{"n_layer": 13, "d_model": 256, "n_experts": 48, "experts_per_token": 4, "d_expert": 64, "d_shared_expert": 128, "activation": "tanh_gelu", "moe_layers": [1, 2, 3, 4, 5, 6, 7, 8, 9, 10, 11, 12], "router_score": "softmax", "normalize_top_k": true, "routed_scale": 2.0, "balance_loss": 0.00396, "balance_bias": false, "router_bias": true, "shared_expert_gate": true, "init_std_router": 0.0077, "lr_router": 0.000844, "n_head": 2, "n_kv_head": 1, "head_dim": 128, "vocab_size": 11748, "norm": "rmsnorm", "norm_place": "pre", "norm_eps": 1e-06, "positions": "rope", "rope_base": 10000.0, "rope_fraction": 1.0, "qk_norm": true, "attn_scale": 0.0884, "tie_embeddings": false, "parallel_block": true, "init": "trunc", "init_std_qkv": 0.0222, "init_std_o": 0.0, "init_std_up": 0.0222, "init_std_down": 0.0, "optimizer": "muon_variant", "lr": 0.00238, "lr_mult_o": 3.0, "lr_mult_up": 1.0, "beta1": 0.95, "lr_head": 0.00802, "warmup_steps": 50, "schedule": "wsd", "decay_fraction": 0.674, "decay_shape": "linear", "final_lr_fraction": 0.0, "batch_tokens": 65536, "seq_len": 1024, "doc_mask": false, "train_tokens": 288200000, "steps": 4398, "dataset": "wikipedia_en"}
Below are experts of layer 5 (counted from 0) of a mixture-of-experts language model. Rows are named router (the router's row for the expert) and show model dimensions 0-255. Each number is 128 + 24 x the weight over its row's rms, rounded and kept within 0 to 255.
After each expert's rows: a language model's description of what the expert responds to; "raises" lists some tokens whose logits its average output raises strongly, later layers aside. This comes from a sample of Wikipedia text that the model never trained on.

# expert 9
router [120 159 133 105 152 117 157 159 154 102 106 115 146 101 155 143 146 110 106 140 144 107 108 103 101 123 144  97 153 157  99 157 100 158 159 140 109 151  98 151 157 151 158 155 131 153 128  97 117 155 103 101 149 102 161 105 154 110 144  94 130  98 126 153  98 103 138 107 155 156  96 102 103 163 101 103 108 163 131 102  96 120 106 106 102 139 117 145  97 114 142 153 106 105 148 150 160 157 104 157  97  99 161 158 160 157 150 154 145  92 101 122 111 113  95 102 100 150 141 139  99 151 139 153 154 157 161  99  98 153 123 108 139 154 102  97 116 157 150 111 100 110 161 102 101 159 104 153 124 150 158 124  98 158 119 158  97 134 120  93  97 136  99 147  98  94 117  97 161 103 100 154 159 117 156 114 107 147  97 153 154 157 111 141 121 162 104 153 102 158 107 107  95 105  99 158 153 155 117 122 123  94 102  98 150 157 128 121 137 151  92 102 144 109 154 157 156 133 101 152 120 136 151 103 152 100 154 151 109 160  98 118 153 159 110 154 100 154 138 151  99 151 109 149 131 129 153  99 103 117 154 149 107 146  97  97]
Word pieces and capitalized words inside proper names and titles, such as Building, Valley, Stargate, Slowpoke, plus born and months.
raises: " Binomial", " Committee", "rated"

# expert 43
router [ 97 127  95 114  91 171  95 147  85  87 122 143 143 107 115  86 142 108 143 142 111 136 104 138  99 108 121 102 130 165 118 133  90 128 134 167 164  90 123 143 174 138 114 167 156 141 122 162 150 123 133 123 157  88 117 106 141 114 136 118 118  90 144 113  97 105 112 143 102 140 124  97 129 141 121 109 147 120 108 117  94 105 114 118 123 130 111 136  79 169  82 182 109 130 120 134  86 158 149 157 124 110 158 146 145  99 173 147  99 127 103 129 101 125 105 105 126 149 103 136  82 168 122 107 111 104 123 126 128 107 143 106 154 151 134  91 149 137 141 109  93 107 135 102  93 129 142 107 160 124 122 127 157 178 102 132 113 138 150 102 129 108 116  88 131 120 120  87 134  95 109 163 163 137 161 104  78 108 142 105 126 176 116 121 118 146 149 103 107 140 128 125 127 135 139 143 141 165 133 139  89  96 103 114 105 130 135 113 117 131 135 145 104 116 101 132 132 103 122 180  94 104 156 123  96 107  89 181 110  79  83 176 158 156 140 163  79 135 129 137 115 126  95 157 149  95 116  89  88 127 138 146 132  94 132 124]
The articles the, a, an, The and possessives its/their/his before a noun phrase, e.g. the year, a general.
raises: ",", " |", " in"

# expert 42
router [166 143 127 113 155 115 109 134 147 101 139 123 163 106 106 172 177  86 124 108 107 123 142 157  98 140 159 112 166 113 127 146 125 161 148  95 108 150 155 136 140 130 135 151 114 173  84 118  96 175 116  96 159  93 106  88 166  95 165 109 121 131 102 138 125  89 113 136 169 120 182  90 145 167 129 108 121 157 174 111 106 124 107  97 102 142 120 156 106 122 167 136 108  98 175  93 131 157 119 156 144  98 132 140 118 153 135 136 160 113  97 124 108 137 125 115 103 174 123 104 140 145 119 127 127 173 129 100 101  95 135 162  94 104  90 107 132 163 147 107 113  91 145 114 121 113 125 154 108 138 150  82 105 140 124 137 112 118  87 108 131 128 120 118 104 104 172 126 142  91 118 123 149 100 111  88 139 147 103 144 118 148 113 106 152 138 113 101 133 109 141 100 100 163  96 146 108 165 121 100 105 118 116 128 162 148 152 110  92 156 152 113 157 128 152 157 135 174  89 161  80 159 135  98 121 102 144 118 135 138 126  93 161 102 101 150 115 137  94 137 132 122 158  99 101 167 140 135  98 117 139 149 107 120 114 119]
Nouns and noun-forming suffixes closing a noun phrase, such as -ation, -age, -ity, -ers, season, years, culture, date.
raises: " and", ",", ".", "/", " for", " |"

# expert 0
router [121 156 132 104 153 123 154 160 157 100 105 122 143 106 156 145 146 113 104 134 140 108 105  98  99 127 144 100 154 158  98 157 100 158 160 139 108 155  97 150 157 157 160 155 124 156 127  99 116 151 109 103 145 101 157 103 156 116 145  98 130  98 132 154  96 105 146 109 152 157  98  99 104 160  97 101 108 167 136  99  98 122 107 108 103 137 109 149  97 116 140 152 105 103 148 144 161 154 100 155 100 102 160 160 164 157 147 150 143 100 105 119 108 106  97 102  98 150 139 142  95 148 140 152 159 154 154 101  98 152 124 108 139 147 103  97 122 158 151 109 100 107 159  98  96 156 100 163 124 149 157 127  99 159 122 159 104 131 121  94  95 141  96 156  96  97 118  99 157 104 100 155 163 115 155 113 106 144  94 153 156 156 107 148 122 157 103 153 109 161 105 104  98 104 100 154 152 157 121 115 124  96 102  99 149 154 129 115 129 155  93  99 148 105 154 158 160 136 110 151 121 138 151 103 153 100 154 148 111 159 105 120 153 157 108 153  95 158 139 154 101 153 112 146 131 126 154  98 106 126 156 153 108 147  96 100]
Percent signs in census statistics, table-cell pipes, and single letters or word-initial pieces like Ne, de, en, rece.
raises: "ically", "ely", "ived", "ently", "ually", "icted"

# expert 36
router [123 157 126 107 149 121 154 161 155 103 108 112 142 104 158 146 144 109 102 137 137 103 101 100 100 132 140  96 155 158  97 158  96 155 159 138 105 152 102 149 158 155 157 159 124 152 126  94 118 151 107 100 145 101 161 104 155 106 142  98 125  98 126 156  97 101 146 113 146 156  97 102 105 159  99  99 104 167 131  98 100 118 103 106  98 140 111 144  96 114 140 143 101 104 149 147 156 155 100 158 100 102 162 158 163 153 145 155 139  95 105 126 109 103  98 101 103 147 144 139  97 148 138 152 158 155 158 101  95 150 129 110 140 153 104  97 114 156 148 107  99 107 161 108 102 158  99 164 122 152 153 124  97 164 119 164 104 132 117  98  98 143  97 153  98 105 115 100 155 107 107 154 159 124 158 113 107 143  98 153 160 157 109 144 122 154 101 151 113 159 106 101 101 107 100 155 153 157 120 115 123  98  99  99 143 149 127 119 134 154  90 102 145 107 154 160 158 135 105 145 119 136 155 104 155  96 157 143 112 160 103 125 158 158 106 156  95 157 139 152 101 158 113 147 136 128 152 102  98 129 154 154 103 151  98  96]
Given names and entry words in sports rosters and lists, like Male, Erik, Vincent, Racing, plus Greek and Cyrillic letters and math passages.
raises: "ership", " Kong", " Succeeded"

# expert 41
router [118 154 127 101 131 157 185 136 151 106  97 143 117 142 149 147 136 106 140  98 170 133 146 107 129  97 106 100 130 145 100 126  98 124 130 129 117 148 140 136 151 128 116 120 120 169 162 129 129 129 173  90  92 107 154 133 106 130 142 101 182 118 124 165  91 183 144 162 134 146 115  95  84 121 113 112  80 139 136  88 127  76 137 117 141 116 166 145 190 119 118 156 107 112 128 140 134 165  88 105 106 133 119 128  81 122 106 148 109  94 110 156 102 116 115 108  97  98 130 145 137 125 125 145 147 107 165  78 104 148 148 110 179 111 132 119 164 119 132 112 102 124 147 128 133  98  93 149 149 156 126 138 100  68 151 142 136 103 116 118 133 170 115 159 114 143  92 118 147 118  95 158 135 143 133 138 140 135 139 143 148  69 108 135 137 142 167 139 152 133 131 123 117 103  97 143 164  72 131 139 151 118 148 110 136 115  88 152 142 139 111 115 149 128 157 157 131 158 112 128 175 142 174  88 110 103 121  85 104 174  72 107 154 153 125 138 106 136 130 160 129 137 108 138 146  82 143 108 114 153 152 121 148 139 120 114]
Single consonant letters and short pieces starting rare or foreign words and names, such as Prof, Germar, Vitesse, trolleybuses.
raises: ".", " in", " a", ",", "in", " ("

# expert 32
router [130 162 139 105 143 111 158 161 161 107 109 122 139 113 152 142 155 107 105 138 144 109 100 101  98 126 141  94 157 157 100 157 100 163 155 153 115 156  99 145 157 155 157 156 121 157 125  99 117 156 104 102 141  97 154 113 153 110 141  98 119  97 119 161  96 101 142 115 143 156  98 100 104 166  92  99 103 159 140 103 102 122 115 106  98 132 115 145 103 123 144 156 106 103 160 137 165 153  95 159  98 107 166 159 161 142 134 147 146  88  94 135 118 111  95 108  91 150 141 148 101 151 134 142 158 161 159 102  94 149 127 110 137 144 102  95 114 158 155 114  99 107 158 101  99 148 101 161 125 155 162 131  98 168 116 159 105 126 122 102  96 134 100 141  91 105 115  98 154 102 102 154 161 126 158 112  97 144 105 152 153 153 112 145 118 161 107 150 109 154 108 100 102 112  96 155 157 157 108 121 127  92  95  92 146 148 128 103 138 150 102 102 151 109 158 159 155 131 111 150 124 146 151 103 154  91 160 145 111 160 112 118 154 157 110 156 101 161 131 149 103 147 111 145 135 126 148  94 110 127 156 155 116 146 103  93]
Word-final pieces of foreign or unusual names and words, such as -ini, -z, -ia, -ka, -ek, as in Fellini, Leipzig, Lydia.
raises: "ther", "ful", "cle", "chen"

# expert 2
router [136 151 109 102 123 137 140 158 148  98 152 145 105 110 148 108 172  96 125 109 128 100 117 112  93 143 152  87 128 179 112 118 105 151 172 121  74 158 115 118 156 156 120 165 113 169 116 125 112 136 167 100 138  82 173 126 145 129 168  98 138 111 160 103  95 134 161  92 143 114 105 117 116 151 101  87  97 141  82  83  91 141 127 150 112 131 104 116  88 142 148 143 128 103 148 153 127 156  93 103  95 115 135 132 143 144 100 138 150 107 116 145  99 136 126  93  85 120 128 123 118 153 139 129 156 136 174  94 103 138  90 133 119 114 148 106 104 150 109 107  88 146 149 132  98 135  96 136 151 129 100 142 159 135 130 165 125 100 146 112 109 140 141 153  97  98 119  98 157 110  99 163 153 105 158 127  88 104 139 153 142 143 107 130 123 121 116 152  99 173 104 100 109 115  90 182 153 128 137 155 150 138 138 105 158  98 148  88 130 128  94 117 159 166 152 174 164 120 116 134 131 124 155 104 123  84 169 113 107 111 112 137 161 156 113 114 106 152 133 110 127 124 142 127 126 130 149 135  96  93 153 173 119 118  95 107]
Single capital letters or short uppercase pieces starting or inside abbreviations and initialisms, often after parentheses or pipes, as in PhD, UCLA, NPL.
raises: "R", "ord", "B", "-"

# expert 24
router [131 136 134 155  90 123 150 139 139  99 143 113 130  96 142 123 111 147 131 150 123 121  99 106 136 160 149  92 116 153 103 109 139 148 153 144 157 161  95 176 169 108 156 160 112 104 112 138 163 118 122 139 113 104 165 111 135 127 112  93 104  95 164 161 132 137 137  86 131 177 112 123 112 124 105 103 153 164 107 147 127 139  76 102  97 149  94 124  88 120 127 177 116  85 157 147 112 156 147 159 131 144  75 108 165 141 120 166 157 115  81 126 109 139 114 112 125 142 133 120 149 105 139 174 117 134 135 128 116 142  99 167 152 139 127  82 133 131 139 146 110  66 139 106 116 140 118 117 115 111 136 121  83 141 117 129 123 136 137 126 106 143 103 119 110 147 124 141 168 130 141 135 139 135 133 123 139 111 137 131 144 134 123 128 155 142 148 144 148 171 102  86 138 139  96 147 153 169 134 157  91 130  96  86  90 144 171 166 139  80 137  81 152 100 113 124 145 106  95 162 125 178 130 143 136 110 166 140 109 154 137 130 158 166 160 151  98 150 119  86 108 151  95 134  90 131 178 126 153 107 133 170 159 182 116 116]
Colons after field labels in infobox lists (Date:, Inversions:), section heading marks ==, ===, and separators like pipes, dashes, quotes.
raises: " R", " the", " a", " The", " A", " P"

# expert 21
router [126 148 128  96 164  97 121 146 188 124  92 128 110 132 132 182 133 103  85 126 141  97 143 126 127 110 114 108 139 140 148 137 132  71  89 110 138 154 126  94 144 131 154 161 115 157 123 105  99 100  96 119 141 130 152 147 128 110 120 141 127 154  90 191 178  95 123  98 166 146 153 104 165 128 125 100  76  86 135 105 158 127 108  88 109 172 121 146  85 116 168 157 146 111 138 147 157  97 135 159 122  91 143 124 133 149 108 149 129 167 142  93 145 123 133 126  91 144 133  99 157  85 157 173 160 130 103 115 133 150 126 104 138 130  97 117 127 149 136 122 107 135 157 115 119 174 113 150  81 117 139  99 101 142  92 124 121 139  98 121 124 112 161  89 106 119 163 133 133 116 130 159 136 129 172  99 153 167 137 139 144 150 146 135  91 104  93 167 178  95  86  98 118  98 162 115 148 131  90  95 127 129 120 120 163 141 141 124 143 105 103 119 103 103 127  85 143 126 145 133 161 157 153 115 122 106 141 107 129 134 149  85 129 131 102 144 112 112 115 152 113 163 136 140 111 141 127 128 162 166 122 137 113 137 164 127]
Main verbs and verb endings in narrative prose, such as avoided, became, began, played, has, and prepositions like with and about.
raises: " the", " a", " an", ",", " it", " H"

# expert 14
router [141 159 150 124 103 155 134 140 134  91 152 164 108 119 121 105 140 175  79 134 112  84 105  89 101 186 115 112 141 157 113 145 110 157 153 102 158 163  89 122 171 155 152 146 110 153 136 135 115 130 127 145 119  92 113 102 155 132 101 129 125 101 163 123 108 129 162 102 124 154 141 109 110 133  80  93 127 152 137  95 101 125 154 118 123 119 148 144 101 136 181 134 105  95 146 129 130 152  67 171  78 118 155 127 133 156 133 108 149 120 128 120 130 115  95  93 107 162 140 132 116 151 158 111 144 158 134  93 104 134 103 102 105 124 104 104 175 122 155 103 103 110 178  96  81 160 120 124 154 113 154 166  94 156  98 158 110 114 167 113 107 119 116 139  87 132 114 126 166 116  85 149  98 123 120 181  85 146  89 157 151 126 128 131 136 166 112  91  99 159 131 125 120 119 102 117 140 114 102 122 136 117 109 107 148 136 115 118 119 111 119 126 108 137 147 109 149 133 104 141 111 154 142 118 155  99 132  98 129 110 122 132 146 115 107 146 106 157 169 139 102 164 111 161 118 141 139  70 115 143 145 142  97 116 119  78]
Opening parentheses after a name or number, starting dates, counts or notes, such as (1964–71), (38), (disambiguation); sometimes "is", "also", "=".
raises: "I", " ", "M", "s", "L", "J"

# expert 45
router [120 158 134 105 149 115 151 156 154 101 106 122 144 100 153 141 144 111 105 132 136 106 101  98  96 123 136 101 150 158  97 153  98 158 163 139 108 153 100 148 156 159 158 157 122 155 127  97 113 148 105 103 148 100 156  99 153 113 150 100 127  98 127 154  95 104 148 112 150 156  98 100 107 160  99 104 111 163 132  99  99 120  99 106  99 138 114 147 100 118 140 151 105 103 153 151 157 153 100 156 103  95 158 158 159 147 149 152 145  98 100 123 107 107  95  99  96 152 143 139  97 145 136 151 161 157 159 102  94 154 122 108 138 150 103  97 120 154 157 109 102 105 160 102 103 157 100 161 119 154 158 128  99 157 120 158 100 130 124  92 100 140 102 150  96 100 117  96 158 105 103 152 160 122 155 114 104 149  98 156 159 156 108 143 119 160 104 150 110 159 109 103  97 101 100 156 155 157 118 119 127  93 101  97 145 147 132 116 131 152  92 104 152 107 151 157 157 134  99 150 120 137 149 100 153  98 159 152 112 161 103 118 154 157 106 150  97 158 135 154 102 154 111 148 132 125 156  97 107 125 158 152 107 148  96  99]
Closing pieces of words after a cut, such as heir, gable, redshirting, 1re, plus ordinals like second, third, final.
raises: " fans", "vement", "bra", "aga", "ville"

# expert 5
router [141 133 128 138 142 134 129 162 149  92 116  89 130 129 155 136 104 136 116 161 104 156  94 106 128 100 112  91 106 162 108 159 120 150 143 124 157  96  88 150 154 159 182 139 119 118 123 122 130 151  93 153 132 112 124 107 115 153 111 147 118  85 137  92 101 113 157  83 145 153  90 153  99 149 114 102 143 140 140 126 128 115 132 131 117 160 137 171  84  95 128 120 159 127 107 133 157 167  96 154 144 103 135 139 182 155  99 166 162  96 140  96 142 128 162 113 141 146 141 128 100 122 156 123 141 153 135 108 116 173 120 139 104 110 109  84 105 147 152 100 105 131 150 154  89 134 108 108 103 135 164  92 118 173 142 163 141 160 112  95  95 118  96 119 125 137 141 114 134 129 135  84 152 124 117 174 159 116 115 150 173 132 134 121 110  87  95 122 146 110 140  92 101 170 105 170 137  83 117 109 142  99 105 139 144 129 130 139  95 138 161 144  90 141 106 122 162 137  96 131 173 122  85 129 164  90 145 143 120 126 118  90 158 119  82 154 115 158 143 113 106  97 119 153 162  92 147 131 148 101 164 149 120 118 103 123]
Commas, closing parentheses, semicolons, quotes and the conjunctions and, or, but that end a phrase within a list or clause.
raises: " the", " a", " L", " C", " W", " M"

# expert 6
router [ 86 162 164 166 143 157 106 159 131 151  96 144 139 123 156 113 120 120 144 159 120 137 107 146  81 154 146 122 144 159 110 156 133 159 159 145 124 151 134 154 133 119 152 142 145 157 108 107 114 137 114 108  89 119 162  91 130 126 133 159 163  98 140 109 112 136 146 169 110 139 121 118 115 148 109  99 126 132 132 116  85 121  94  88  97 131 130  95  90 133  98  85  93 111 102 156 154 138 101 167 101 119 166 119 164 162 150 108 114  83 134 117 123 104 114 137 130  77 158 156 150 150 163 135 169 158 140  95  99 110 155 119 106 117  92 110 101 170 148 121 109 138 150  94  94 104  99 144 135 102 149 155 105 158 121 161 116 100 169 133 107 118 153 154 104 121 114  75 148 116 100 126 158 133 148 100 116 122 113 155 148  98 142 148 123 154 115 145  85 122 111  93 113  94 134 152  98 156 146 118 177 117 112  81 112 118 114 132 134 172  81 123 129 100 144 162 153 154 110 159 108 130 119 131 140  95 144 112 121 167 107 137 135 151 119 124 118 149 139 105 100 162 164 158 142 149 183 112 120 114 143 102 151 161 106 109]
Digit tokens in numeric data, mostly table cells, vote counts, coordinates, times and years, such as 45°32′, 2:13.831, 1853.
raises: "f", " and", ",", " (", "\"", "-"

# expert 30
router [120 158 133 106 154 121 159 160 152 100 112 124 132 107 148 145 145 111 106 137 138 107 104  97  99 121 139  95 155 162  93 153  96 153 157 138 116 154 100 149 160 162 154 156 118 154 131  95 115 148 100 105 140  99 162 103 159 113 133  99 126 100 128 151  95 101 141 118 152 156  98 108 107 160  99 103 106 165 138  95 101 116 106 105 104 134 109 145  99 117 140 146  97 101 150 133 153 154 104 158 102  97 161 158 163 149 150 153 144  93 102 124 108 104  93 105 101 151 137 141  97 146 138 153 163 156 164  97  92 156 114 109 141 151 106  95 128 159 153 118 102 116 157 104 100 156  96 155 120 149 159 125 100 161 123 159  99 136 115  92  96 146  98 154  94  98 107 109 158 103  98 144 152 116 156 118  99 142  91 155 162 154 114 146 122 152 105 155 112 162 110 105  95 100 102 160 155 156 121 120 122  96  98  96 155 154 125 123 138 156  96 107 147 103 158 152 160 131 113 156 119 131 160 109 150  98 150 147 113 147 100 119 156 156 111 151  96 158 135 148 103 153 110 148 134 142 161  93 108 121 161 150 116 149  92 102]
Main or auxiliary verbs right after a subject, mostly was, is, were, are, be, can, must, became.
raises: "lor", "hold", "ique", "icks", "back", "la"

# expert 29
router [161 145 120  80 114 132 149 156 140 125 107 152 135 159 145 155 166 106 114 121 104 122 149 131 113 110 139  95 152 159  82 148 101 131 147 126  87 150 106 122 143 147  95 120 149 147 165 121 144 143 123 125 126 121 156  97 173 125 157 125 156 113 151 160  97 127 128 117 113 173 119 121 129 102  93 108 138 159 154  97 101 115 138 149 115  88 126  92 164 128 117 158 141 122 109 138 143 149 112 131 120 138 125 134 131 130 127 119 157 101 117 170  84 118 116 131 105  88 137 125 129 144 107 141 152 123 173 128  90 149 159 120 139 120 103  98 121 125 125  96  87 135 163 113 126 175  97 177  94 158 131 152 103 105 153 164 144  75 111 137 147 124 127 142  95  99  97  94 145 120  99 162 116  79 139 157 109 129  97 143 116 140 158 114 135 155 109 167 153 118 111 115 128 136  79 114 173 124 164 159 173 135 142 123 148 140 110 127 139  98 122 129 147 128 165 182 154 168 126 120 142 142 142  92 141 105 126 168 153 154  96 150 148 163 111 118 110 152 188 134 158 123  99  94 169 119 174 109 101 125 157 156 117  82  94 108]
Opening pieces of words and names such as Ar, Al, Ch, Sh, Mar, El, as in armadillo, arteries, Arvinger.
raises: "f", "c", "ron", ",", "d"

# expert 38
router [ 70 110 138 109 117 105  92 132 152 108  87 112 115 119 173 111 152 148 136 173 126 124 100 103 116 138 112 124 150 155 103 158  96 160 145 128 135 157 120 127 150 136 115 123 125 138 139  83 109 167 139  96 142  99 143 162 154 135  84  88 139 120 147 104  89 102 126 110 150 129 119  98  92 162 100  93 150 135 138  88 115 179 130 142 100 106 111 156 110 141  90 145 144 126 130 123 148 160 138 166 168 156 139 165 156 166 164 147  89  94 157 108 108 142 111 100 148 154 123 145 132  92 175 137 162 115 158 118 100 131 121 112 142  87 120 112  98 106 133 151  97 146 149 155 109 146  95 180 120 162 132 153  91 151 117 151 121 150 137 144 111 117 106 178 107 145  87 145 155  97 119 110 143 140 145 131 128 100 149 160 148 121 131 130 113 148 136  77 123 149 125 127  97 104 122 121 130 156 117 106  78 115 100  93 117 137  82 152 138 141 131 115 160 103  98 135 163 123 124 155 140  88 150 138 113  91 129 146  88 136 123 136 131 167 109 165 107 148  86 125 128 133 121 133 103  71 120 136 163 123 129 157  90 116 122  98]
Hyphens starting lines of infobox and bullet lists, such as "- Founded:", plus pipes and en dashes in tables and compound words.
raises: " C", " N", " P", " B", " R", " H"

# expert 25
router [163 140 142 103 124 102 153 133 155 120  95 145 150 120 147 171 112  90 150 121 137 109 156 150 100 106 163 103 132 162 147 153  85 116 116  90  92 162 115  99 142 141 120 145 103 142 130 103 153 177 110  88 176 101 178 120 147 121 138  97 143 100 113 134 112 103 120 153 147 144 139  97 133 137 111 104  97 135 135 100 120 122 148 133 111 104 140 147 138  90 152 101 111 129 146 120 145 156 108 174 122  95 134 117 106 142 127 141 130  97 128 145 120 113 123 121 101 145 105 114 128 129 103 162 124 141 158 105 102 130 137 153 106  94 130 120 144 152 155  95  92  77 164  95 138 123 111 162 143 125 114 107  99 134 140 141  91 117  86 121 133 165 107 149 109 129 110 100  82 134 118 119 171 144  94 104 124 177 105 187 157 111 138 117 143  92 125 114 153 136 120 101  91 104  81 105 127 138 121  97 125  99 140 102 138 138 135 140 132 155 105 100 137  95 176 148 149 158  97 150 136 147 139  74 108 106 135  81 147 169  77 116 156 133 101 159 112 152  94 137  91 145 125 118 104 119 165  69 119 168 147 141 126 132  97 108]
Middle syllables of longer common words split into pieces, such as treas-urer, monop-oly, interven-ed, tour-ists, suprem-acist.
raises: " |", "-", "or"

# expert 20
router [148 136 116 122 134 117 142 138 141 104 123 123 125 122 161  80 138  88 129 141 163 121 133 135 113 145 106  94 152 121  98 135  98 145 124 123 108 143 113 146 129 131 129 154 157 133 138 125 102 132 121 112 149 144 110 148 162 110 154  95 120 117 114 147 116 102  83 103 145 165 126 184 150 132  92  95 117 156 103 125  94 155 119 101  92 123 119  92 104 106 140 116  98 108 108 140 154 123 105 106  95  91 157 133 123  76 135 143 171 105 134 171 154 115 121 106 104 124 118 156  94 177  83 133 161 166 124 132  99 132 140 124  95 142 100  93  91 133 107 100  94 135 135 112 111 136 102 111  83 181 162 139 102 128 123 104 119 168 127 123 151 113  93 127  99 102 143 137 141  95 133 165 134 139 151 122  78 141 100  83 118 181 126 139 102 167 103 135 131 151  78 140 158 133 135 136 146 166 131 101 140 116 144 127 148 164 163  93 134  97 116  97 153 123 154 162 173 159 111  98 133 147 125  94 111 134 173 133 170 141  96 156 140  91 170 138 104 157 152 160 173 123 183 135 132 149 152 116  95 135 142 131 141 133 110 117]
Final pieces of surnames and place names, like -ford, -ville, -son, -ridge, -en, plus name words such as London, Street, Stadium.
raises: "\n", " (", " and", ",", "-", " or"

# expert 46
router [121 136 144 157 119 109 155 159  98 114 149 118 127 109 168 109 122 152 110 113  97 132 134  97 128 161 109 106 127 155 126 157  95 125 170 168 120 142  89 141 148  91 168 142 102 108 102 100 152 150 131  91 149  95 133  98 151 135 106 109 131  97 146 173 101 149 146 114 123 162 102 105 118 130 100 100 155 154 156 131  93  99 127 157 116 156  84  95 107 145 144 135  96  99 150 163 158 159 101 132 138  78 169 138 137 139 151 160 109 139 116  85 107 126  98 120  87 164 107 164  83 155 147 161 146 167 120 142 114 166 112 131 156 177 103 104  97 141 108 172 127 117 136 132  94 159 111 156 145 148 168 153 107 142 115 148 120 155  87 107 102 137  95 150 109 142 112  97 169 129 111 142 155 139 139 130 133 109  90 132 147  91  97 161 155 169 104 129  91 157 110 103 134  93  97 141 171 155 139 144 120 115 116 105 111 135 108 112 158 153 151 101 122  91 133 106 153 117 112 136 107 121 107 137 109 100 130 153 125 132 121  96 160 115 115 147 106 141  92 132  90 123 162 123 143 128 122  90 135 125 155 135 101 159 154  92]
Spaced pipe separators between table cells, especially after empty or numeric cells in stats, election and filmography tables, plus semicolons.
raises: "\n", ".", ","

# expert 33
router [ 92 146 129 105 160 103 125 161 151  95 154 112 112 117 130 111 166 149 110  99 163 111  94  91 112 143 131 105 159 149 102 162 110 164 160 169 153 146 145 159 118 130 142 149 113 148 122 127 121 159 125 100  86  85 164 138 135 106 153  96 149 156 154 120 112 130 122  95 113 139 100 141 133 164 105 126  93 155 137 110 108 158 105 152 121 107 131 173 107 115  87 132 117 111 143 146  95 134 100 110 109  88 145 154 140 160 175 117 119 103 122 104 102 132 134  98  93 140 164 129 133 106 138 159 133 108 166 111 108 134 140 140 173 141 157 108  90 150 162  94 102 147 156 123 102 132 121 108 114 140 120 148 106 129  95 174 117 147 128  97  89  87 138 134 110 103  89 140 118 100  93 157 160 127 157  93 100 104 126 146 122 140 118 143 156 182 157 167 102 128 118 115  84  98 159 123 121 154 139 118 128 146  92 115 163 176 142 147 125 162 117 109 125 121 130 160 152  90 105 153 112 124 174  77 146 100 140 128 121 154  94 167 163 147 119 154 115 153 104 153 122 147 115 149 135 119 143 136  91 113 142 162 159 158 109 109]
Single digits and small numbers in tables, lists, dates and scores, such as 5 in November 5, 4/5, 1st place.
raises: "-", ",", ".", "S", " and", "y"

# expert 16
router [112 151 160 109 132 141 172 137 111 100 114 141 122  95 140  95  98 167 119 149 154 138 124  91 120 113 117 102 168 154 105 156  82 134 142  85 144 147 107 140 149 133 127 136 147 145 129 108 102 114 120 145 170 103 149 125  94 147  94 100  99 160 123 131 114 136 172 105 126 143  96 159 149 116  96 104  94 145  89  99 155 136 111 117 111 140  87 137 111 112 148 145 100 106 125 159 120 158 106 138  91 157 158 139 130 123  83 127 170 157 139 140  87 116  78 133 128 118 139  85 140  88 129 113 129 144 128 129 122 140  91 123 160 137 130 120  90 154 156 117 134 121 147  83 167 132 123 137 132 158 167  97 131 157 106 132 108 127 139 146 105 124 119 138  82 112 169 127 144 112 112 159 114 109 141 100 150 103 148 152 139 161  95 122 144 148 138 141 166 123 103 100 114  90 131 143 165 157 164 128 103 119 109 114 113 181 139 174  85 165 160 101 102 132 113  92 143  94 157 107 181 124  95 166  85 119 144 160 115  91 142  90 148 151 112 143 112 138 154 125 111 110  91 152 164 155 141 171 132 132 149 114 137 112 156  94]
Prepositions such as of, in, to, for, by, from, on, at, often after verbs or nouns, as in "After graduating from".
raises: " the", " a", " an", " their", " its", " one"

# expert 40
router [112 141 142  90 120 129  91 162 145 111 154 115 135  76 159 111  92 127 131 130 160 116  95  99  87 142 157 103 161 167 126 112 128 130 132 172 137 152 172 148 129 166  87 155 151 131 110 122  91 173 102 122 141 113 148 136 153 140 154 116  85 101 140 100  97 105 117 102 151 142 117 181 105 139 118 105 132 131 111  95 127 103  75 120 106 139  92 143 114 128 134 138 120 132 136 157 149 139 108 132 121 104 144 173 158 118 157 107 133 121 143  90 171 114 169 121 105 156 113 175  95 137  91 126 108 146 144 139 118 149 150 100  78 104  86 144 111 161 136 120  92  95 155  91 107 179 113 116 176 106 165 122 114 150 141 128 125 144 170  95 109 151 102 118 103 127 179 146 130 103 106 146 151 160 135 106  97 134 118 110 116 147 121 156 132 112  88 125 119 137 148  92 108 112  93 149 130 169 157 119 106 132 115  97 139  97 163 119 118 169 148 137 109 142 155 148 148 146 129 111 123 133 159  93 157 121 114 159 137 116 111 158 157 170 129 147 111 158 157 141 126 139 127 169 115 155 136  93 124 113 141 161  84 117 101 122]
Years, month names and day numbers in dates, such as "Founded in 1992", "on July 2", plus country and institution names.
raises: "-", ",", " for", " to"